Weights of a small mixture-of-experts language model, trained from scratch on English Wikipedia: 128 experts in each of 6 layers.
Below are experts of layer 4 (counted from 0) of a mixture-of-experts language model. Rows are named router (the router's row for the expert), gate (a neuron's input weights, with its number), up (a neuron's input weights, with its number) and show model dimensions 96-127. Each number is 128 + 24 x the weight over its row's rms, rounded and kept within 0 to 255. Numbers have three digits each.
After each expert's rows: a language model's description of what the expert responds to. This comes from a sample of Wikipedia text that the model never trained on.

# expert 39
router:115136116144114165160111137090151115130103125161110138142183107100153120124184121124115113152144
gate0:114149110115130105104119120166159164121130106088135155149114105140128159113134144084100092108143
up0:101155109088148154110162104101096086139167154143116111153089076128136177151101121095129087087125
gate1:125109115144069150159169119152102089075111130146161099125140105113102138124163117088063133099123
up1:163128126122137129116169083064114127120150131177121154150127111094166118099117135161166101100122
gate2:163163130141145090160137115154142104115154110096119147124171132106125134117135152132094138126155
up2:098160137140119137098151116132176135091137142128143144115164117104114125096121112074082123142093
gate3:115123123161075174093149106145134110149120106126118098111154143105143138124158111152135117146154
up3:061127105133136137188089112122100125155133132138150120093145122129158112118125127161146141094142
gate4:140149147101068123136163083109199130128126144144111121141164102152160124118151142157103163136117
up4:160147118141166094154118129114164153126138128122084096101106153139079110100123144103175089121150
Word-ending pieces, CJK bytes. Middle or final pieces of names and words like Los, ous, ase, plus byte pieces of Chinese or Japanese characters and month names.

# expert 5
router:111121136121113159163120146111166108132091111152110124155160111102165104135172104155111126140151
gate0:131092118153167146113194152112100139152089104163115117137098108125142159121125113152123120146146
up0:125103180113106114107164130150154147110133111103168117115131143102105130132113151091143113097147
gate1:147128159118142128126138144185096105133123147099147094144105127113111135119152124130104188155131
up1:121140092136143122126118096131115137179159128130143136133146152122097154089124117121102102179082
gate2:121137162158099108154118148098181077122119116148089165130112108099106157115140152140073130115153
up2:150139131107126087119148118150120118148135132108120126121163090128121173095111123116124139094120
gate3:092111111144147133139130142133146092136115148123156130135109150101116158128141139160150114113143
up3:103126126161130161149136120157118118133110137171110123139137094146098128134144126137082138088135
gate4:083118126117104133084161119154111105123133133141096126148115133125096148086100129112135142115115
up4:109114115139123136157062106132134121188130081117160148103141122118147120123144101095152147115088
Taxonomy and list terms. Words in taxonomic infoboxes and short biographical or list entries, such as subfamily, Suborder, genus, †, plus and, elected, medalist.

# expert 37
router:117096118126096160150123142123137129108090121158123151143184117074163108110150135158093126124146
gate0:096135135139137162126147154079154144142138132156178128115134149130123131139096099138117120182149
up0:134150136133137114110138112128144132150102132119093146107151092144100147100135110140151134134073
gate1:144147128123164152178151122143131162082149128095128112104138154125171130133111107104149061134163
up1:095108134149132091123118112158127162140153143079167106151126080104136092140112119133137127096129
gate2:118127163123109103132115134181129132156135116117117155154118144145116154146126144145128135139121
up2:149133183109130126110138117103120092125088111108114153120145110151171095143108105086098144131163
gate3:126088112149165128188112098115129162105086174126114122142149146124148135126174200137161065132132
up3:070119152120167114174146133086113114135128121137104145105132114121103147154108099129126150184122
gate4:120150141157123122152107114109149172106153118081117141125104127108132179188186101102129137150162
up4:158122155157165116131186148110102149110112116099154132153117126145132089117159131151120157125128
Roman numerals, table digits. Roman numerals II, III, IV in part and track lists, and single digits inside scores, times and decimals in sports and results tables.

# expert 28
router:095110126132106142142124142105144101121090128183104133143173104100153128127156109134108144119137
gate0:141111111169103091093120124117141159116112148110139117128139110116143068114117086145085127149168
up0:153108106101149171140169090108168142145106116137115135097114134155144130142125138187147141137125
gate1:120110114140118105133132106108104120153129132111174170143162102100139131152112145095137119109139
up1:153131144137120113113093125169143107102145116125110079109115145085132155131124125117140133161114
gate2:101148115131112110117100116133090103127088113128103123128112163119128148122106180107130166112165
up2:096140051132104140133112143097116107143092172128115103124138138145148103131105141095153128100105
gate3:134139149151113124122154122107117149122110153122121125094148142105106169106141094125090135089144
up3:140113125155135141140133101110129150089078122144168129144112120124099106082151125139121102100146
gate4:113112168146081101105150134097139153144174099143143146100105136097128155156137129094134140146096
up4:130158199090089148122121164122125178147152138098084114114166149142123142106136144100120142124111
Name ends, sentence ends. Surnames completing a full name, like Moore or Callahan, closing years in birth and death dates, and sentence-final periods in biographies and plot summaries.

# expert 57
router:130089144148077145122113149098137127132073114109131123161113110112144147102114129128100162120151
gate0:135124162150167122158105147142150157132137130111136117109112176120137112142134133131148134121100
up0:103134145151151124149108150094115177082157116176129115123154176102127117139111133153140138099108
gate1:139116129148142133163086137125111142101152091148148135168141115156119126085154112152119160138130
up1:130086154085145180158130122093090111170100103134134135133145109112085145160133122134087156148160
gate2:121090107123105133128158102124110112130129069125070094136126145134169115167137113135124129175108
up2:133127197150150104180136111103096152137119110129145103159137114102093132098104089129146153107134
gate3:138166114113138102077100115093121108132094114151063165148141085121176121167128113112144145091126
up3:108097125151116086110106140092150126111108150143101135160098086129109132162108085139113121118107
gate4:146162090107148121145125167124122144124147115141121150120162092142127140162109134124174119138106
up4:132165160138139115116138135084134146170129146154129142125133116083141125170113121117150106125115
Space before numbers. Standalone space tokens before numbers in tables, match minute lists and dates, like " 77'", "| 187", "May 1977".

# expert 13
router:098111135111120159138119128120141108128076110138128128160166103107160117105184107143097110115160
gate0:077138141143141119125123105148163113162099126134129107152173115128153137130142148114138122102126
up0:128127141124157144079142091105140123118131141079083123090131116141120117190156162130112087153148
gate1:092184155141110120138154131171152085131132153076086089120114145137140110116131123135078148175125
up1:138128138138137133086154124120081080109121113135132120130177104140147143157112110125129124132169
gate2:142136124119141167091125159134139103114096118147099112131122152108135127131122124112161102150129
up2:129110153131129155080096146125112139159164119130138123088130099128160145136116147094122107123089
gate3:117122146129094125155094142097148140130137118125070130140123115111131119133136146143135121100107
up3:103117106128112183085145105163116119117135121102099087164124126117105112116151129124139150087139
gate4:074182112129148093146171149101111087144091121098144131150126134110110135172115141127155126136094
up4:135089091115144144092116096177114112043118109119130139158167160162081125170139111186171152130155
Spaces, bytes, table numbers. Lone spaces before numbers in tables, raw UTF-8 byte pieces of Korean, Hindi and other scripts, euro signs, and year digits.

# expert 27
router:100122136141118130133130160128111151162127135104129125111134079124131151137146135166106104146124
gate0:136114124110113130128143126118115096123143118118154104135142118129134118133070163072165129132115
up0:141152080137145107165121152108125144163154145099132156128140131124107081157167111083133124069151
gate1:142099158138115122129135133168132184144128115117183128113154141151154088130193188122136096115152
up1:159127183128109156112133147150103154143168113111106136114121113107118124158133132126120128119115
gate2:096105126146150151164115152142151175101128158110114150119113118131129157175119130133150149112126
up2:116123127123125118077097089132122101117154114132154160154132136110158117113119142117118128111149
gate3:139149139113092100139137102143154170102119132125092134194109164125132150118122137119148109143133
up3:137123146139147141131137149111153111144146114174146134110117063115125105115146110159078109116112
gate4:094130134162108124120151139087156148097050127141117113120178114128145146095112090138147109190146
up4:106114127122173133128171149089123111137174107103098090123072152148140119144116167107114120098130
Copulas and article a. Forms of be and have and the article after them, such as was, is, were, has, and "a" in "was a".

# expert 33
router:119130164154137144136137140074152116133133108087101141172103115147147140170141118105143125134122
gate0:099108169127162153148084131107126153133138088137088111177121098139139117134119118122094102153103
up0:096146148143139121129137102097113183089158124158134112080155080122151150106096131122126117133138
gate1:134115093111123146138105114124131113149155118109079130147155085134112115140119145142093150102117
up1:140164148155143105145153156152188104144155135155188120091077123144114142093118111089128123142139
gate2:107165165130134121147123101144164139165106132145093138136117146101125080134118133153115131156136
up2:131143118123141101147073103120185134101115111128113128091153169147159137114101092134082142127152
gate3:119170131131121128132112140102114116164121120114113128187118158129098127119161119113126098148138
up3:126122151111133122143110113135133088137107144165141154121066158170105167131136066095122140141089
gate4:116151116165125104109138134108123114120101176146159129129124100156171122140122138136165117150141
up4:097165151120114116100169162120162107128140092125147114111109119113110128132149142156141097187125
Infobox field labels. Field names beginning lines in infoboxes and lists, such as Coordinates, Website, Preceded, Genus, Born, Coat (of arms), List.

# expert 21
router:120111120137112150145112135115146127117095113152093117159174101103168122111168103128113115148165
gate0:116155099129110108088140129156143091128150152165120152093167133131127122132131176167105069088097
up0:149118079164140157101100148117137098113097106142140138113105139127100088195142097150114162105151
gate1:133127141110111156102165136113143122116164169095117153114121119108146082115110135145143123170147
up1:146131100160143122143105131141093093112130141114155116113179095118142087122110162112093116167127
gate2:156112110124104100083084102141122137133163122138100181117128123119128069146139100138127087121099
up2:143143128185166145152124163159099083161133157153128095119069111110088132130178133141115085109162
gate3:136154086108089153126129170151169121114131137074137133184113155147119113152104138097114143118156
up3:129121151130121116129103152110141133102142132122075093123138120115125147120122135085137121101130
gate4:133137165175093119167139083097135108123136129081099174062131094144149103146134098104089144133147
up4:152140151134121140181125087129120122116130138129123137118112142140128114143149146124132156073117
LaTeX math and articles. LaTeX markup pieces in formulas like \left, ^, }\, plus sentence-initial or post-clause "the", dollar signs and punctuation inside tables.

# expert 24
router:104107124137099171168126121130141114148074110149111144152165113096181154123180098137112114148149
gate0:126166142109102116109126152124164096139130128161138108125104109132140156070105131112128106133132
up0:113163132148119101099118152135093087133093147095090081085089135145129124154081106160115106100137
gate1:117123134117145145137116131083124114126066107089148134105121092107105149116129123100121133167169
up1:136149101132145188158151138169149122124090124162130094135166197107168089150128110125139125122107
gate2:128161127092097146158095096109132117151105164113118154143089154142147120140116163128135140092122
up2:104127128124122143119123144122150147135143112132148161128140138102117183109109154123153116137132
gate3:158138136170150155159129112175114131157149156128106137127140094088072171132136149155130111126158
up3:092118100083142121141147143103143128139127102159118107153165117158148074163128132082154067110123
gate4:195144141117133136121147132181122148128143101137129151140130123159146140141167118095094147114152
up4:107111153117055119114118128158106106089148165139130112090103149106128134143111155127094144127095
Research and album credits. Section and credit words in album personnel, references and research prose, such as vocals, Studies, research, Notes, Label, plus closing punctuation.

# expert 19
router:103115133123132142156149132116157099132085131173110138139175109089162113124177092125107121132138
gate0:096133112167145134160122118099184147111139122113144132181117144172132111115130123126117108104171
up0:115154126112139119098146133140110131133100096112091124159166115121140159131121173178156165166125
gate1:118127156092095114154108188102111143132139127117112096086132155140118139054150136144150157137181
up1:155194185114129116085160099159093140137094126128148123110127095137106153142120097093083131098087
gate2:138120113138114097120134138139144137152094112124115138146119128103085154139112132150123141137118
up2:134128172154135104163106136133165104134131125146134128100153118143144120101162134108126129145111
gate3:110099073120124106100131157145149137111123159124128128135135151089133113114138157087105094120122
up3:116119126130163151159131150120097130147128114133168150078105116172178148153143098086105121125093
gate4:148114129145138121107079141085097126132106119108092124124148156140118183085173114134142084104152
up4:113112146094178162142149156131153154146142114139135159173107127116115128153106137104141140157133
Line ends, decimals, sentence words. Line breaks ending table rows, decimal points and digits in vote and statistics tables, and scattered words like king, served, hired, print.

# expert 26
router:102096143115131171171110162128147118114108115139116123149162103108111111138130088126097121160201
gate20:125103133098087129164119123147172109118139127168124126128125118083130159133147132119156126127130
up20:162102134128113120118085132112156127160121145112128166095145123149061126149149153145121102163170
gate21:116141137151175098146140125178111130127106139127129075121125139146143145154138079089144135166166
up21:106123111146108138153106149124116123148140153119137120164145088104109160100112110161153120161106
gate22:126123094132129135123107116137161102147169173132134130110099120117141131094088061140121115117133
up22:114167099097134146114112115133132124196126102141132149107132135213105131130089114139089145136123
gate23:150104168088131110142156155112111121113162132185116122140131083118148106142161144109124111130080
up23:112127067130135121150125099129179152166121129093175128144098134124186131106140124114120089122118
gate24:160168146153140183117127129157111121160113119091129122131160101141132126126117109141116166094131
up24:103104109141133155129127154180106088110115151110159109095111150120160164101156129125126133159130
Abstract nouns after articles. Abstract or general nouns after the, a, its, often followed by of, such as name, title, version, role, creation, dissolution.

# expert 23
router:136123103103110150169111125133158105156088121114148122133140137075152128170122095162079141130110
gate0:129100137107138114143169139108191145180137121150121173144153096148118126113126156084096147132100
up0:153118118115183123081123152128144086119137141117105118106137120114154124167112102200099152157154
gate1:129042132180139101142141118102112169171109098079164150143160145117132127129110089105131173125101
up1:131065126107171159119128147126126134136143106129106101095140130102127105122114144090102141116117
gate2:144142118134153135096142167118099145146091144092138151108127146180109118123116128086107135130176
up2:142159133135116131086115094108105144153084102083124101105130137144137115160125129154178131095099
gate3:104074159120108112155095105123181140169167128123124086154123092133119146143136141094126108135133
up3:082162172090100139149153154177144100132124106117122127150164141115127120106152115115098130148138
gate4:118131107111130138142153141153138163105133098102139197176116148119118112153146157161135154163170
up4:079145093142132159153118076126108126099163091148080098127160132115100168157130109095157124156136
Media and field nouns. Head nouns for media, sports and infrastructure after a modifier, such as music, football, TV, rock, Street, Railway, border.

# expert 4
router:112168101132109144126133156100124133107087093102138128114127094127148129143169132170118129155116
gate0:153112179093124117174158128085125096165099118122127135137114133109168139132109139163147124129128
up0:136154134167144124148136110131153133131128137148120113163135131161120118155124117120141184112151
gate1:133077116131114094148148146108100154113129134080140112113106121113119163162147132162128169140145
up1:127123148099093112087123103131117134107150108144134113119110100132165095098132138119098108103098
gate2:104107124092117112188135144109153064097136121096145132116123107111099090122156129118135157161165
up2:129136134114108173106139150109126070125152163168131119095155096119091080132161103115122165160133
gate3:129145157142122120133128150117141135132129134128121104153099106119128088167108105142105159183138
up3:118147149147145111124151145104090090122136135110149063117120089160084099108116142128142145175097
gate4:058126127163114091132104139150145163121111150099111144086118085148147139110117122143106184122102
up4:087149141156110107132123135110126150130134132076099124160143110163141092113121102113156124145156
Capital-letter word starts. Single capital letters or short opening pieces like A, St, U, th, st at word starts or inside compounds, e.g. Oberstürmführer, Creditanstalt, Stupa.

# expert 63
router:131121125148092137144120145161151088120121117138146104171153137122152122150210125116112117123137
gate0:116162086145113121143137107098149115169123175131159159152126073082115137098140117093127141167166
up0:109140145126126175145155097136195134138135109144165146114111093139084103072117134069149156206161
gate1:124153136138095078142142127146107143165106107122157108129129121131176156139136096109099149125180
up1:117130164137138094143126133141112183129118112125144109135112113140173131119116139111078142142164
gate2:125137149172101112136150103141156088107144145123105121177130120148124101116176116126138120110154
up2:160133159113160084119104119133135150120126128122154094118119152125140154120123195136107140114134
gate3:163160111160124140141142130139106099114126146135124126117150099156139126109174097113139121156115
up3:067067149112137135175135126115116180123106135139161162143099195137111115104127157109082149145123
gate4:142147125168120115090145178123141148139119120122109157193163119132147141128123138102119113110144
up4:168102087113159106087160143170098130141108137108136157166117131114171123114102164125142123083119
Closing brackets and quotes. Closing parentheses, quotation marks and brackets, often after numbers or units, such as (1.88 m), (ortholog), "Copa Cablevision".

# expert 61
router:109128119117122158145136145122148110132087116142132137145196112103155107101169110140095134134144
gate0:130117119149141152129140101104149131161143162136105125137088096121146126137138146106096157148147
up0:133121073136111104139168121102126077130117139122137150152165115065079134138127144134071150133100
gate1:140133117131112133153144105125079100108135131156110139084128164121172176133137100124079156159087
up1:140130097116090145170136101125126143119184107117124136180125190068129093134150141142178152108134
gate2:103126158117093124127114131100145161141135099124160139162134115152157139157112102125105165136107
up2:128127114127141127136106096143115116141127133137130117132173132098086121103076131112133123124091
gate3:153140104102157190143075136112183131090115118148115177148150125096156112098117145171125127106138
up3:152116134136159119153118103144138112117183114153150130135147137096146104146155145154174129112144
gate4:161125154128109091114140155107135136094150138117145131158145128139120160122134146109113109135147
up4:129092119091178120105138090105121147101155134119186157136117118138122095120145164123151088118130
Spaces before numbers. Lone spaces before numbers in tables and dates, and endings of title words such as Re-venge and Rank-ings in championship and ranking lists.

# expert 36
router:115166159115137125167082123107120109133127111099111129152136106136138093128133153116116153125170
gate0:184170167119153120136085136123134123136092121186120187111115098116184122156124099123120125102132
up0:115154160131087104139179116124137159103102131117141161099151120137099179112119127138125124150108
gate1:131106139137098153087114150129131195113162157110111118120126143148094116142154108108171131109112
up1:088175099124116140189117106127099120096105144161106101134089145135114148090107076152128150128141
gate2:111164142109136103167083113140101076125122085152120159128166140162111108087142124188115139134150
up2:158160143096129111159148113128170116139094147116089119113091139117114154067142096148093122072162
gate3:096123095119108110112111156111125127157106154122145113116169134098106129117119175110090140101077
up3:114105118107123084134161184127137118157137123150194121148112074143129115103127146145125125186143
gate4:119136128104095148128106104121100124134146115160085072153149161106164164114137152087117146144155
up4:111134080086101124102122131177126116139136123132104102131123136135145138112123131118160118154124
Prepositions after verbs. Prepositions following a verb or participle in narrative prose, mostly for, to, by, with, under, after, as in served for, incorporated under.

# expert 48
router:110139120121125153151101137108142108140104120162091113129156110107142120124171109138097121128149
gate0:125125115086152106182124125128101144111091126163161120138153096131095137159151109143142165169126
up0:125104135145089116154122165106125139107136132110146165128114126138144140089130141106122110127164
gate1:175173114103113080123121131087162056118145108110117143082137105126154119143147141101099173127113
up1:096160118114140150108133112083137114102135120110109118123162138098105137113153109101140153130104
gate2:135112121117162110133144101162135149099129152157123161126142142160104122086084155139054172122108
up2:118115123108100130124142112100186149105123107128167091117118115079126134141164127105152106101120
gate3:079166081172131117161135133165110139126121153116133152110134092159089105126184111157106110163118
up3:173128177110111097119123121136109130156114140111151118101128086145094092153114101124146120136155
gate4:124094163103122111157182151138143119070143137114125190152137060115121138115134110111104124116150
up4:108105143131093089138104117179158148129091126151114102097116100152124108141104126141162126148107
Taxonomy names, location prepositions. Endings of genus and clade names in taxoboxes like Magnoliids, Bumetopia, plus in and of after places or groups, and table pipes.

# expert 62
router:119113138147113148147091133108140109148087136158106139135174117097140115119168116133113109132146
gate0:075130135122185134089122112127116147153119169110145160127090159118113123106148128126162146107170
up0:140110127147137170101135140106085151108099158138104139103127165091149152139098158157110122075143
gate1:134113169100102117121143112127129120121118132140096107092111115092132122159098116097138089161094
up1:122169119146096141105131168108150133114137123172161142141154113115133160102139111179156155135122
gate2:156081157120180129133149168104134091121153106137112175153148147131103182099141123105093116118137
up2:126128123116124137107181123089155145130091135166179113144119093131142090146119098155095163135114
gate3:083112170115134161101132148156145153162114163119131078128172086152130128141133120140145138157099
up3:129141102085124120094103113120106145178148167097124152119162136118129166142155110106121119183102
gate4:102082145098160143132150134125169143135140121091141113097174119123141133119087122119125158187158
up4:135139093104125140127130116112119128155123112133092085171092147087100103096141126111141118140143
Mixed table and place tokens. Mixed tokens in tables and place text: spaces and digits in dates or scores, birth, of after place names, New before York.

# expert 59
router:094099149128106135181091169106187127158098133119124105132141126106126166125142103140095102108168
gate0:100127117151129128142102165115132125136133110125121162107159131118134111110106116128154124107171
up0:106162157132145146144144113150107096161124080153113171121132132145111164157115116145137151134175
gate1:142118129130130144149155107123143114177129120152130150117115111130108146089121170083144130123154
up1:108101137131112117139116128083174071122140150126129154145143156115169120122102134118111128123121
gate2:123116126146080133141138132105186113102135127132147124092144109110154100128157120116114109159162
up2:143160116136153134093140117126175128114146143119118116166086108123117108139125151139169160104107
gate3:145158154093075126135148108144125110127147161133070151133140105091129149095126096120113143104090
up3:170109085109157162122129123072169099169123102147131159122140143162094106132140151132140104141146
gate4:102132130146138194176153137151061197135154114132096110128107126084115156146100129157143138139094
up4:117126085118106150149128134174111159154140115143098117109132089107134164143118094144110117176149
Definite article. The word the, and possessives his, its, their, after prepositions like of, in, to, before nouns or first, same.

# expert 15
router:120115117089080169147104124138116158144091129127107101145123116117169118164138102152116138141157
gate0:089122108113118115117124117148132127115108162112136118118169114138151155149110128134140150106100
up0:137111148121176115116130155123133073149154124169151131062108169130121118118139129152148103143146
gate1:119081103088112137162152144090123107105165126127098126155144123130186133085126094129081115132123
up1:108146114154126117102150185115152126136123121107188111081159121121112110126117127177122122122104
gate2:132129072126159122155116110099082070100155152139160132126115129114117076123112118124164106150204
up2:132152147116163127125127144145143115100133109132133101108127110099124124136136099122103167109124
gate3:148136153134165117095158087158168165102091139123122100121107137100105126145136139132123118136091
up3:098165144110098102145125111178127084088124169128128140175145184166123118139102138138158119112080
gate4:128107166117139176114110121112177142112129140097160092106116138120139107144128143174112143158106
up4:102143165128125125114137060158112122134107120135123180157144171126089145131138106128166114119145
Institution and role nouns. Nouns naming institutions, organisations or roles, often ending a proper name, such as University, School, Party, House, Award, district.

# expert 22
router:084119115137149168176119197116124125123121133135140117098154114113164144119137149134096111139166
gate0:082080152166134128145119161145107087120111120121123143135078149099130147135139145144125107143152
up0:131197115137119089133125109146122107094152132149133113169145145099137114097142123169084131099108
gate1:084148123164129134146067109137117129142116179154108140129136158153139083123140107172128152157142
up1:145149125135118134063106150112113152087127089130141171138123131105099141150145095154141135160100
gate2:115120108132111139099121152098139088153124104139146141132115120108205130127160174144099124164139
up2:119092123149169133120110169120143147123142113101124120139136105142108121127115162150108134112116
gate3:136136088140115109107084130090155126108112171113106136137099156190167109122154098162115112134150
up3:135121117158120141097145098160138121121184150107140084135127165167148101083120114149101072135134
gate4:099127133145096164152151146132104118165090107109143094106136153130167128110134120137114144166132
up4:101120145144132140116132166158113086144081065153089102120142146098146111132116163167116137143140
Coordinates and measurements. Digits, degree, minute and second marks, hemisphere letters and garbled separators in geographic coordinates, plus unit words such as mi, km, sq ft.

# expert 8
router:078141160117150134152140089105136106139119105126105112122106109151153073133173150119111154113150
gate0:120143129117113107103159140096115135098154132117161120124160132086112127084109141099115133134138
up0:146155099126123121102108093138115114092157115101132131079119164163159112159150093163124123170116
gate1:112161135124157119109105122125123167124154105137102125116106122121090121120127177126131122125149
up1:167176139165158106109151127132174166110130131094133144124114105150110133121108137119164106116122
gate2:136141116117130165127131136113104186100101080144106108142125124147130133120123132113088149154141
up2:135124173159098110138123111107140153118097132128151135127124134185127143121112149130136153093152
gate3:124141162142126142118155097108107108123150109100110060170102165095077106108137148138107130096083
up3:141115104104139149090096149174087128138120129091097117144112132122127087155152147131091172111069
gate4:108156121159147161149156149118127128107102111115119091109106136106147122135174140118136154098104
up4:126116086135137155127159137129150151142158110108119156129094130120076086112140095146091143133083
Infinitive to, relative pronouns. Function words opening a clause or verb phrase, chiefly to, that, which, who, would, can, as in sentenced to death, springs that irrigate.

# expert 41
router:108096111128144107172131141127179127119093130148124153171157129112124116155138139132120121149131
gate20:131099114119138118148120129160119111185149123103143124093141099150144128119154138109168063118130
up20:119099113127123160144160134150139125116138123175116164120112122137127122105074161158113177151110
gate21:126106102136153120151142153130104121162069186173119136153124153129104120156140139155130130111136
up21:108144134125104112108157091129118129164156145069101115088113123142139116142176130118152138119155
gate22:089112100117093144155151123121146137122114151103105188114137091155141156134109128089128089123178
up22:134121119161184094104118159128157151116186168129138098131157137151073134117159123141114089126073
gate23:141109125098152121153133147124138116125133163085142106100125095154145128131134086121091128131138
up23:119145159113132119169124167127137098102118124106117075095141129111117149117131100130109137145133
gate24:174131106120134107120120146100110108148093110146113105100179122150153135112100157151120137124166
up24:090115140149151127128090154112147121071112162166142130128156151113119136151126119129097082161112
Name-final vowel syllables. Final vowel pieces of South Asian, Greek, Slavic or Japanese personal and team names, such as Sidharth-a, Enos-i, Vlasin-ova, Fun-ai.

# expert 40
router:127109125117105113164109124108118103112090111120114116121157129109160121113161153139130138176136
gate0:122138108126097145109105154115145112110142145112159126133124143123115182096108154133129129147107
up0:105136111121148112144107120143114063111123148162150165134170160178118137159141120101132147171124
gate1:139128153135150144181131152123127127131169094119104129120148125120083110136154170131139119156165
up1:115121134079166120110121118133149127119154138123145167109154123138144153145118124127065145121133
gate2:129156144114161133121085120138139137112124106153122169145130137151154112148193139143165164153120
up2:145098104134141124097131140121066162114116114154136139101153123107155125141143092150137162139095
gate3:145117120101118129174123117125128098086096141129123128197123121146132117090157123117158167144100
up3:076149135170143182120133123095101157102161157162101082107154140121104153109112112163142167127140
gate4:129114138140129123110112140158113107130116111120141167137147108108110135149115121171072130097129
up4:112088151137103099192145125104135167122136118135154109139131146129143109110148143107106147162089
Adverbs and auxiliaries. Adverbs and auxiliary verbs in narrative or biographical prose, such as later, also, was, notably, possibly, and -ly endings like markedly.

# expert 11
router:120137140112133131137080148130120103106097093153094114126155094108165162142153081135147123154142
gate0:089139144089125148107101105099122096135168120093098146122154118124123162176162119153085136098162
up0:114142144140119101099149136120103120142119165110137102118108117090132119099111145093113152162140
gate1:086144105203128106158094131156152131102063121155154133131138113129154138115151070143128116159111
up1:154112105151167168151154133124163134132147148131124097108130124080156118090129138108148117119097
gate2:133148136100086089136124126125112092153117150118148110129144111163137113121094090164173117128149
up2:165154113118093130111112094167144126126196124129137100141125135165150113109113095123159133123135
gate3:145123104140142092142163103113093123114139144118135121156115142134131144178133171131144131158145
up3:132145096144119085096085169172141111116166100129152120119182100131144153141132133083134128162138
gate4:134120090107142108124097133130132118124140098130098118119114106057158166140110153120132117132124
up4:114097113138117095122138110119105111140133109119136103109126090068145158119151160085118136103126
Foreign name fragments. Capital letters and word pieces inside non-English proper names and places, such as B-ukovina, Roth-sch-ild, Uttar-akh-and, Yax-ch-ilán.

# expert 35
router:057162131145101133200154113095116118149116137142095120126129090102127104148185105099137115138132
gate0:096146156135102127139168143161097128158152048131142091125163153149103082108105163114134160125124
up0:136139158126096135118136142125160151159127158154149117131155115112077091101113184153106161123097
gate1:141122118112096116159132138129174137101115091167153099145126137143138110125142127114109095122126
up1:126110097101115150162130100143135107135141135093150122120103119185124116123124113107108122150188
gate2:150107137148108121150142111110115122114094165143151122095148128148109130107169135186099115147118
up2:101106142119119117127152093120106120121096170146176123108114152157110125092164115146111117158121
gate3:103162132130109136141124128145115093132108110091136155133124138153098116154118083152101110107159
up3:147136122107141120107147100133141137133077146150112148104159127105157147094158175160103140111122
gate4:108123126096126134106109126134145131154107110131126131103158114096117101094124079125098119151122
up4:182144118085156119085141140192144129098149152114142132125129125128145142126107149139124087112146
Periods. Full stops of every kind: sentence-final periods, decimal points in table numbers, and abbreviation dots such as a.k.a., Pct., def.

# expert 1
router:116112125122105153145121135110171122118102103166086117146174101081182107120174096152105146145157
gate0:160082111124121098151122111155174099135075092161135115160125163130135141137136142152092118148128
up0:104153092123103127137192120122149082117100102151125177091117135130122132068132105160135119128138
gate1:106111107125089109133122160136106199094128119144145118110113076118150107126134119128142129121148
up1:119115137126148128110121150162164108106083166141105117131143112128094124126167154091108136138120
gate2:151085108088129172126111148120117127115108153160135076155142136149159134145122142162105139166119
up2:164087137095128123139155107116173110126124094136127174137129120120087117134113108125139096138145
gate3:137070114075144146125106106109127124139150109149151116101101144152134170133091110106153111089142
up3:081092119171116147080116138129119108115129124091132120169153089151128142160133171088182105133147
gate4:119127168132090154127147143122133155117113183131133101135140151117116105142141114118130110134108
up4:175096122160128115121119108087119080134175112136110116090163067144133119141107156143145153105143
Mid-word pieces, years. Inner pieces of rare words and names (Be-hem-oth, ret-ali-ates, Influ-en-za) and the middle digit of years in film and club lists.

# expert 44
router:103157136121123154140080136111128156125064150129135155163138168100160125123165142180106138176167
gate0:121152157148176150145137143119090121127135160176135102133142167133145142205131123192122117096094
up0:139126092125149103162096124084103135150109141151136149118138151121125156168088135154115123147161
gate1:093098175133150139122102151174129138090122106121140144141128137135136124161164116140100126167161
up1:137136137096150125136161088148150120096157142123111127162107096121084133109122128107124092088117
gate2:153137140134130159108123110123123186155132121126144145120123130172143108125133110142155175142074
up2:074084154135100124161086164089151114106082107135105143111120095100075154167095146157145160157127
gate3:113157151138099143162130124109113108132123103137116101132112165147132123120114120137163154119131
up3:119116106119135086120116098149194103107145120120119154166134130174133128119154118055159119143128
gate4:130110122091144169084134129120140081117140157120149141173114149102118138102161127121087132127098
up4:121122144094149118092170140145119110125155131147170124166096100151100102117120131135079127138169
Capital initial letters. Single capital letters opening a name, abbreviation or code, often after pipes, colons or commas, like E in EDINBURG, AHL, WSM, Nguyễn.

# expert 6
router:108125142112121160153121125138166106121107126115094110166157122099145132148135067155078115089127
gate20:128162103157158120130141093146150091124142140133086174099092115143119185145140113137171148149108
up20:108145119130117095140150144126115136108147156129082082090119116177124186120128104117103152098120
gate21:159151145092127177159147158099134131150139142114131098107140111137147139115119112132119149118157
up21:164136138145153182117165129136176115118125159078146104114092115149124126114135140121106127062149
gate22:110128131115130121183123117127176119118122133118163124147084137107134153092106141109134186159138
up22:133149128149125116144094170144149152095142165158116132112132125122148140094163107148110102153146
gate23:142138140159106127116126116150129104119142176116114119118101118121098147104109125116093134131145
up23:133134163154114164117132150149150061128160141114116149140173104095113134150132107116097091134107
gate24:133164153115142169152128114131142089122126117142143095122177108105162085149149131135130108141142
up24:087098155111102103112152164125110146150158115197113176161086169098105098127143102124131151124118
Abstract common vocabulary. Everyday adjectives, abstract nouns and suffix pieces in expository prose on society, health, technology, such as health, disability, different, higher, -ation.